Weights of a small mixture-of-experts language model, trained from scratch on English Wikipedia: vocabulary 3054, 256 experts in each of 11 layers.
Below are experts of layer 8 (counted from 0) of a mixture-of-experts language model. Rows are named gate (a neuron's input weights, with its number), up (a neuron's input weights, with its number) and show model dimensions 0-255. Each number is 128 + 32 x the weight over its row's rms, rounded and kept within 0 to 255.
Before each expert's rows: "gets" lists some tokens that make up at least twice as much of what it gets as of all text. This comes from a sample of Wikipedia text that the model never trained on. Tokens count by the router's weight.

# expert 211
gets: " P", " p", " M", "P", " R", " D"
gate0 [100 132 122 133 143 144 163  95 145 115 112  79 104  83 116 117 146 128 135 146 167 145 122 164  96  69  97  90 143 191 169 100 145 167 121 133 145 142  85 142 131 175 148 119 118 147 133  45 124 147  89 173 179 125 143 121 148 122  92 160 135 103 140 133 161 127 162 143 145  73 134  97 139 121 127  83 123  78 172 119 123 116 123 142 134 149 158 135  54 187 160 137 102  76 137 129 138  75 175 171 102 117  95 161 147 130  80 147 133  86 113  70 150 166 149 182 147 159  67  63  71 116 134 119 148 114 160 148 158 132 146 117 129 116  75  98 181 109 188 138 157 105 151 171 106  79 137 162 120 100 114 109 162 113  77 163  93 120 202 137 133  88 156 105  92 141 130  55 156  41 176 172  76 122 195 135 137 108 142 104 126 124 137  90 152 157 195 137 143 134 110 138 132 130 127  41 192 168  82 155  97 107 119 143 140 107 151 108 140  85 120 120 115 146  99 111 172 146 165 124 118 118  67 112 170 128 150 111 219 149 116  95 125 195 111 137 101  89 185 102 140  87 106 113 133 139 153 128 170 107 165  75 106  88  77  99]
up0 [186 118 122 121 137  78 133 153 137 165 144 147 148 150 156 111  38 140 113 116 108 156  87 110 141 134 113 223  97 141 102 147 132  82 114 127 139 101 154 149 116 105 147 128 101  65 182 198 117 140 125 124 101  99 161 195 125 132 187 113 146 179 125 110 118 143  96 175 103 136 122 124  95 126 135 151 137 126 109 118 131  71 151 145  98 134  86  75 140  77 121 131 202 110  84 137 121 205 147  96 157 105  80 112 146 109 146 150 104 120 185 151  95 112 135  83 129  82 168 150 146 142 134  84 131  83 117 139  75 122 135 165  83 169 157 165 114 110 111  78 109 151 131 152 103 114 182 141 170 124 134 161  87 174 121 102 122 137  50 164 149 115  34 105 140 130 114 193 147 139 113  89 125 168  80 134 136 131 104 175 152 141 117 168 120 112 134 103 131 186 188 110 108 138 141 122  83 124 201 108 207 124 118 130 147 115 110 115 109 213 115 155 172 119 137 127  69 141 113 135 129 110 188 133 108 134 117  68 104 134 160 166 148  89 117 134 181 100  88 163 121 137 128  52 138 121 149  62 120 124  70 172 134 166 147 184]

# expert 45
gets: " |\n", " \"", " (", "\n", "\n\n", ".\n\n"
gate0 [ 89 122 140 121 124  93 181 169 167 114 134  91 132 118  76 163 110 152 138 143  92 131 145 135 126 145 159 113 125 146 145 144 126 101 136 122 147  66 160 111  80 146 134  62 130  89 215 118  99 135 192 149 128 150 164  80 181  79 206 151 181 141 129 129 103 145 172 139  63 169 118  49 130  60 136  66 135 140 178  60 149 117 125 135 119 148 100  93 152 138  93 120 122 101 101 120 109 138 174 133 158 170 141 103 135 154  65 108 140 119  58  83 167 109 112 112 118 110 152 166 148 165 105 115 123 114 116  98 143 105 147 194  86 168 123 155 166 148 114  96  67  85  40 131  63 154 187  86 140 136 137 137 131 115 116 155 184 105 144 191 145 130  85 157 113 133 123 110 140 118 109  59 128 172 150 111 114 133 108 176 155 142 118  81  70 148 163  76  78 100 185 131  87  85 127 122 174  90 163 102 168 146 102 108 100 138 134 148 145 104 138 151  99 128 117 148  82 147 109 102  69 130 153 143 108 107 122 121 113 118 150 147 146 129 155 155 112 115  78 137  89 195 153 114 146 121 140  58 130 122 149 126 224 137 151 136]
up0 [144 122 103 135 119 122  62 101  79 177 135 155 106 168 132 123 100 127 132  93 165 113 135 110 181 139 109 112 139 116 109 117 128 135 140 144 125 164 112 144 162 148 146 141 170 169  21 133 164 125 101 118 122 113  80 148  98 150  88 131  63 141 110 139 139 170  83 123 178 119  66 198 139 118 163 170  51 105  94 160  80 163 143 126 170 106 153 140 134 119 138 158 119 156 155 146  89 126 134 104 109  50 131 131 133 113 187 148 149  99 133 175 101 165 110 175 132 132  83 111 104  75 151 174  88 176 145 195 138 122  97  56 137  76 154  83 122 130 133 117 136 145 198 123 170 108 116 146  68 137 150  76 103 133 123  82  92 119 149  89 143 132 145 114 154 116 176 155 114 151  94 198 151 106 122 122 128 167 155  83 127 128 149 174 155  98  31 149 194 103  69 114 127 101 117 114 123 134 107 120  84 156 114 117 146  93 112  90 154 167 107 115  91 146 122 131 217 135 127 171 190 130  91 128 139 136 138 123 155 147 119  95 129 147  67  65 155 178 187 153 165  56 122 145 130 119 116 177 169 139 103 137  89 110 123  88]

# expert 73
gets: "-", " |", ";", ":", "|", "\n"
gate0 [163 152 140 179 141 139  95 205 141 157  94  97 129 115 111 190  64 216 120 156 113 114 167 112 112 175 193  80  97 157 131  93  80 141  78 137 116 143 146 122 119 123 103 155 175 149 119 108 128 112 113 154 104 140 187 110 200 103  61 137 123 156 135 154  90 131 127 166 146 156  76 217 107 155 108 154 153 114 148 109 154 150 151  85 161 157 173 128 117 153 129 168 103 134 106  57 122 120 146 141 200 143 124 138 147  83 110 142 151  83 137 150 127  85 128 101 107 129 114 114 103 140 126 125 138 156 136 180 161 117 121  76 106 142  94  90 156 135 129  71 127 118 109  82 133 128 124 128 110 109 190 134 104  78  75 106  59 147  98 170 128  87 148 171 158 133 128 160 119 147 155 112 131 156 105  93 160 174 159 153  98 163  98 136 135 119 169  98 128 140 115 166 143 100  86  48 158 124 126 125 186 124  70  51 130 113 128  73 176  46 132 146 135 190 117  89 105 135 137 144 183 114  59 118 157 107 159 100 143 122  96 160 127 182 209 143 155 114 164 141 125 165 114 154 131 100 180 117  93 115 128  94 178 127 109 150]
up0 [ 93 142  80 158 116 103  92 112 158 106 112 114 147 112 147  88 100 157 100 124 135 112 150  91 105 105 175 159 160 113 111  89  94 135 105 132 117  67 186 142 119 139 125 143 107 193 150 133 157 117 104  43 106 133 100 141 114 165  85 138 149 154 112 137  90 131  87 189 110  66 151 100 104 143 109 150 123 121 163 126 188 153 171  95 200 157 117  93 105 111 133 148 172 125 166  98  62 151 172 125 138 148 104 137 134 105  95 109 126 123 152 103 133  89  77  96  99  84 143 132 139 154 149  40  93 109 118 179 145 134 100 135 152 137 106  85  92  72 109 111 101 127 101 156 140 126 173  88  99 171 131 114 111 112 132 120 156  99  94 128 149 142  70 139 138 130 103 111 100 145 111 101 120 128  70 102  46 212  89 145  70 108  98 107 122  78  73 147  93  80 138 117 160  70 141  86 186 104  98  97 117 128  56  85 100 153 102 113 155  77 127 122 124 156 198 114 106 174 107 156  59 115  89 144  80  80 118 173  96 111 121 165 147 107 173 117  98 129 176 158  72 131 166 163 115 109 131 135 126 135 130 113 216 158 163  73]

# expert 173
gets: " N", "ay", " n", "N", " May", " November"
gate0 [115 128 166 192 160  58  83 193  94 135 103 186 134 127  84 129 167 153 116 139 124 135 138 118 115 137 167 153 110 102 125 127 114 117 136 122 166 205 121 108 140 121 185  98 163 152 154 147 143 157 113 182 158  97 102 170 163 168 141  66 133 125 170  45 177  88 133 110  66 210 125 121 132 135 126 145 149 119 122 120 112 102 121 187 138 152 125 154  65 124 157 104 140 159 126 153 120  94 100 187 104 123 139  67 158 132 122 133  81 102 108 190  24 120 120 109 138 156 118 171 162 135 117 160  97 121  92 133 110 121 117  95 167 140 170 124  94  96  99 176  93 135 151 135 130 132 118  90 178 112  76 128 166 136 129 111 104 153 103 122 127 177 126 152 120  89 156 138  96 159 121  94 142  80 146 114 123 161 112  95 158  88 140 107 135 171 111 102 181 130 140 128 137 157 191 131 101 144 127 180 191  97 125 178 151 141  94 107 142 170 142  91 110 123 104  34 131 171 109 122 130  71 164 121 170 115  70  72  85 107 122 117  94  93 175 183 186 116 153 102  79 150 112 134 123 112  76 128 128 115 171  99 169  70 190 115]
up0 [106 152 143 162 171 125 146 108 124 160 141 159  85 118  97  93 147 181 172  55 107  79 152 126 154 199 181 125 149 117 193 117 109 197 124  71 118 150 124 130  69  93 188 100 132 139 116 143 109 125  96 126 158  92  60 164 118 109 105  79 118  74 146  87 143 147 132 107  74 126 131  84 182  88 172 129  83 116 119 123  97  72 121 137 152 125 150 118  58  71 120 147 173 106 150 143 104 120  82 159 128 106  92 142  37 124 108 108 152  91 139 133 102 101 155 121 107  98 166 104 115 158  86 189 133 118  75 103  83  85 119  70  86  59 149 118  61 137 113  90 110 104 129 169 126 148  82  94 125 114 168 159 174 126 155  96 100 178 141 101 146 191 117 139 148 142 111 125 107 145  89 107  91 128 129 135 192  60  58 123 198 106 118 118 149 155 143  78 127 112 136 109 135 110 127 117  97 150 126 138 149 156 111 137 160 126  96 124 154 126 117 100 147  90 129 107  81 158 129 127 112  96 134 127 121 139  65  94 101 159 104  75 129 156 137 177 198 167 178 159  97 165 149 159 135 121 115 122 195 110 171 133 138 124 129 186]

# expert 57
gets: "201", "200", "202", "199", "198", "197"
gate0 [195 168 142 138 168 153 120 132 176 120  84 124  87 160 161 141 125 142 125  77 114 170 121 118 150 110  73 156 141 149 105  82  90 109 146 140 167 179 154 100 118  83 122 143 136 118 158 172 158 164 150 110  82  98 125 127 170  58 139 153  83  66 174 107  82 140 162 147 124 117 114  77  73 133 119 196 111  92 127 121 129 140 104 104 182 103 164  82 106 115 119 146 130 129 131 102 173 151 115 169 116 123 123 137  86 132 113  90 135 108 173 175  69 125 173 175 104 152 188 144  92 101 148 111 124 116 139 153 113 105 177 212 129 143 151 141  48  96 176 137  99 100 109 130  98 129 115 116  43 181 148  90 121  83 120 149  97 133 109  56 152 122 111 104  88 107 131 123  73  94 178 102 148 113  86 145 106  83  96 129 127  80 142 118 106 118 133 140 146 140  75 156 116 166 139  97 124 173 204 125 150 156 155 153 160 120  77 131  97 110  94 142 135 123 150 172 159  91 119 104 182  98 142 100 112 122 124 128 169  78 105 100 129  83 109  97 149 135 151 133 255 143  94 129  98 132  96  74 145  53  94 168 159 143 150 121]
up0 [ 88 112 119 148 110 198 143 113  99 119 128 131 143  90  74  93 100 107 134 144 157  87 135 151 130 162 159  80  86 133 144 175 160 142 108 162 111 103 113 168 142 147 131 143 129 163  60  91 117 133 144 160 151 173 132 187 141 220  89  93 181 139  86 164 133 155 116 108 136 113 127 144 176  87 149  68 140 177 107 104 119 131 115 102  76 102  75 177 148 139 144 133 138 106 113 160  96 125 128 119 129  79 194  80 137 107 165 169 127 165 104  88 178  87  71 125 143 126  91  99 192 161 106 137 120 157 112 145 162 149 125  63  94 139 121 147 231 191  99 156 141 144 114 140 188 114 169 148 164  83 103 131 131 114 148 133 144 156 187 146 132  88 112 161 147 128 133 155 191 144  83 149  89 171 160 157 158 192 145 120 132 167 119 129 141 119 116 115 124 104 215 142 149 128 119 128 130  58  89 185 118  93  45 130 141 120 153 133 156 149 144 136 114 144  80 113  65 144 125 128  68 133 108 147 177 144  67 112  98 142 144 132  89 173 143 168  99 142 119  89  70 127 147 114 100 111 146 163  99 174 158  86  98 131  80 115]

# expert 234
gets: " P", " p", "p", "P", " Ind", " ind"
gate0 [109 157  62 176  59  86 110 150 125 102 155 163 117  97  54 153 134 123 118  82 118  85 139 132 201 129  94 129 104 143 186 126 105  89  93 167 168  77 122 102 152 119 114 169  80 145 167 153  83 159 113 167  90 127 105  83 163 149 159  92  85 119  90 143 133 119 173 161 116  74 124 145  85 115 157 117 137 128 132 108 125 118 111 131 132 136  78 141 199 140 175 134  82 160  76 109 153 160  68 164 147 149 140  59 186  43 136 193 175 100  75 116  87 138 152 130 121 142 168 100 124 167 162 104  97 107  72 140 160 117 139 135 119 136 126 126 142 140 147 136  91  99 162 187  75 159  93 150 169 123 107 131 133 134 102 155  91 129  95 108 123  90 173 112 202 141 139 118 116 110 125 173  82  95 136  76 136 171 186  94 157 149 150 108 139 160 141 153 105 107 194 172 152 136 156 132 102  99  83 171 161 106 161 213 126 107 119 175 152  94 138 138 115 114 153  88 113 144 114 110 126 138 139 134 113 118 162 110 112 124 173  94 111 127 119  67 160 141 132 143  63 207  69 136 158 165 138 164 103 122  96  88 127 147  97 153]
up0 [ 85 100 124  81 166 177 105 140 112 136 128  42 113 115  96  95  98 129 106 146 147 184  51 124  99 198 137 158 186  97 123  60 161 189 154 102  91 159 140 175 136 156 177  90 182 115 153  87 124 120 179 150 119 110 163 139  70 107  80 133 195 167 149 125 132  96  89  97 101 174 108 114 155 120 132 112 161 145  90 124 122  98 135  78 112 124 198 120  80  97 137 150 106  80 147  81  80 106 172 116 162 175 124  98 118 187  87 105  61 150 158 155 175 161 118 144 143 129 114 147 108  96  99 115 148 178 157  69 116 148 147 147 142 123 117 108 122  88  93 136 135 131 108 134 169 185 109  87 113  82 131 133 128  84 142 132  90 161 139 132 146 187 104 143  88 122 159 147 177 141 156  65 144 138  81 156 118 100 121 161  96 135 106  97 113 104 101 109 125 134 108 119  99  84 104 124 118 168 139  35  98 103 106 100 147 159 178 133 106 156 165 155  95 110  76 180 146 107  96 100 162 106 206  94 161 166 126 127  87 108  93 155 124 112 136 154  99 109 125 141 143 100 181 144  90 130 181 114 147 136 142 154 168  86 177  90]

# expert 41
gets: ";", ",", "-", ")", ");", " and"
gate0 [ 97 192 100 116  85 105  74 146 160 141  61 112 160 119 120 138 148 108 101 184 156 187 103 152 118 149 147 155 138 176 143 146 134 153 123 114 131 107 152 125 114 177  96  56 165 143 134  68 185 190 104 123 153 121 163 146  93 142 185 139 134 112 109 117 166 177 125 141 110 109 159 177  92 134 211  91 205 137  94 139 135 112 161 124 164 128 121 121  83 104 134 109  98 132 112 120 115 181  80 183 147 120 106  74 167 113 141 194 143  93  65 105 131 177 123 152 130 143 139  94 119 136 126 108 138 177 100 138 139 140 102  88 150 122 134 108 141 112 155 176  63 140 165 100 182 115 164 153 139 130 173 166  99 128 147 108 125 115 147 147 118 123 105 133 196 185 187  84  88 151 118 113 145  77  61  82 147 160 148 178 112 153 150 104 145 176 145 113 172 118 174 176 107 109 103 107 146 153  78 199 147  66 144  90 145 148 121  99 125 146 143 112 132 167 116  71 136 143 135 161 132 203 189 128 165  79  81 138 112 176 169 119 139 156 104  94 147  95 128 180 123 106 109  92 124 148  73 117 158 144 107 187  80 129 115  85]
up0 [145  30 178 137 183 142 161 115 111 102 152 181  85 160 140  80 110 170 133  92  74  96 108  85 121 116  88 103  74 104 156 170 113 151 146 171 130 127 109 143 112 109 133 203 111 141 122 180 131  75 106 127 141 114  97 107 148  67 113 145 138 117 148 138 125 129 132 100 124 120 143 106 151 108  92 181  36 115 205 102 100 127 131 116 125 100 127 141 125 149 131 152 194 131 143 174 128  91 145  26  96 177 144 124  72 103  77 116 117 174 170 115  87  47 153 123  81 135 153 136 178  80 157 156 155  75 136 107 137 123 161 152 113 160 149 158  78 137 120 127 183 103 119 103 118 112  51 114 130 149 127  96 146 164 121  97 118 128 115 105 122 114 139 156  83  77 114 149 125  99  98 149 118 119 205 138 150 132 111  73 129  99  83 167 111  95 116 161 141 140 167  98 143 168 162 127 106  68 152  29 140 165 106 142  95 110  94 125 132 143 101 162 183 160 145 172 193 141 116 151 138  78  94  88 111 173 161 159 107  77 105 131 150 115 101 149 133 148 106 106 121 163 132 138  97 160 143 113  99 101 165  88 118 134  87 124]

# expert 255
gets: ",", " and", "),", " but", "\",", " while"
gate8 [145 184 138 136 150  97  91 183 121  84 174 151 119 156 184 113 149 157 104  75 181 109 163 112 139 143 122  96 126 130 172  91 119 163  98 108 134 122 102  86  95 112 133 180  47 154  80 116 147 122 100 120  89 109 115 111 123 132 116 126  69 186 114 148 146 150 123 107 177 130 118 168 137 169  34  65 187 146 123 134 122  73  92  99 136 167 123  52 169  92  89  69 161 102 176 126 130 126 195 154 135 144 128 100 113 107 129 100 114 119 174 104 139  73 166 201  90 114 184 127  70 149 116 186 122  76 157 175 130  95 162 131 125  99 131 147 124  77 114  59 131 149 120 151  83 132 128 127  56 143 125  92 143 109 172 113 157 112 176 129 143 108 121 169 135 122 155  91 131 135 108 139 112 188 141  99 128 115 109 135 120 113 170  58 116 220 154  87 168 133 135 103 168 160 137 125 130 168 174 126  96  97 105 130 136 167 175 176 119  93 139 116  90 124 154 129 152 122 122 105 114 147 177 152 169 101 213 145 100 133  71 105 119 123  67 110 133 116 168 160 100  87 107 151 155 139 106 122 140 170 159 113 152 109 108  92]
up8 [120 121 153 106 146 127 135 152 127  88 163 172 154  88 127 106  92 157 148 139 189 117  97 159  89 132 136 103 132 131 100 152 151 116 174  87 133  92 131 109 132 121 113  78 148 132 182 192 141 170 106 109 105 159 206 157 134 207 127 147 189 145 109 174 135 151 140 139  97 145  63 130 138 140 124 113 131 117 167 137 132 177 105 103 136 126 124 160 158 137 113  65 152  84  41  98  75 134 124 142 150  89 164 118 128 104 168 149 113 138 119  87 153 147  70  59 139 108 115 123 130 169 177  53 148 139 164 147  89 176 171 109 106 147 121 100 125 106 175 108 142  72 120 133 125  96 118  97 154  86 104 128 145 145 114  88 181 104 155 173 130  98  93 128 103  86 118 109 211 152 160 120 152 107 176 120 163 186 188 144  96 120  86 178  94  99  97 108 104  80 137 126 103  30 123 106 104 111 105 131 165 152  88 121 143 154  96 140 107 136 116 124  81 129 159 100  57 186 129 124 125  98  66 102  82 126 168 162  95  97 110  94  91 152 160 127  92  92  88 132 129 145 122 150 185  86 158 144 118 157 102  63 186 180 160 161]

# expert 143
gets: "\n", ".\n\n", " |\n", ")\n", "\n\n", ".\n"
gate0 [116 147 178 108 136 161 151 164  78 141 138 127  88  93 159 133 149 128 139 150 100 132 127 173 145 114 180 170 116 126 148 155 108 189 103 104 165 122  86  45 104 147 176  96  95 137 112  92 159  58 103 168 108 128 137 100 184 119 129  76 120 128 137 179  57 169 124  94 136 128 156  64 128 147  62 136  47 112 110 141 188 104 134 183 146  61 195 106 160 145 126 118 153  96  47 115 111 116 102 106 137 140 144 154 121 177  71 108  78 134 169 114 128 149  90  57 125 120 149  91 114 128  73  82 129 148 124  94 193 132 169 156 113 112 117 115 105 130  96 117 134 162 123 101  87 110 151 152  97 155 123 137 164 178 123 120 189 147 149 139 126  55  54 143  71 111 103 147  69 146 108  94 131 180 102 154 141  97 131 155 138 166 114 108 132 125 153 161  81 114 154  77 176 102 123 118  96 143 175 113 171 145 125  94  42 127 170 103 191 188  87 129 181 126 112 140 127 114 160 123 155 129 149  96 115 137 143 136 106  78 136 142 142 133 122 120 108  66 117 118 178 169 163 134 144  89 147  87 168 104 125 134 126 115 109 101]
up0 [158 147 173  81 153 132 153 126  72 123 124 150  90 127 127 135  91 119 134 133  68  89 121 150 124 121 146 117 153 175 182 122 137 176 106  84 145 156  99  71 101 149 146  89 113 124 116  96 151 109 125 154 119 155 160 118 187 111 137  93  76 136 132 144  61 150 145  96 122 135 144 148 109 144 101 164  40  88  74 148 134 119 157 178 169 101 146 154 156 122 128 153 156 107  94  70 117 155 121 109 129  96 147 134 120 186  83 146 105  93 126 115  97 135 135  25 151  92 177  66 111 121  48  82 101 112 168  92 155 161 191 150 121  92 124 158  84 130  64  96  76 181  58  92 174  98 120 166 101 108 125 126 172 162  86  84 157 145 146 122 137  86  74 123 100  90 111 117  83 138 149 117 132 199 116 130  99 108 151 148 144 165  95 137 153 127 134 178 117 135 129  52 128  87 126  96 136 100 143  91 168 112 117  98  23  90 188  85 136 137  77 118 181  94  82 131 121 129 142 175 164 130 104 128 108 106 107 137 133 120 180 146 131 125 126 127 126  77 156 136 143 142 168 114 168 134 147  97 159  96 108 156 155 107  68 107]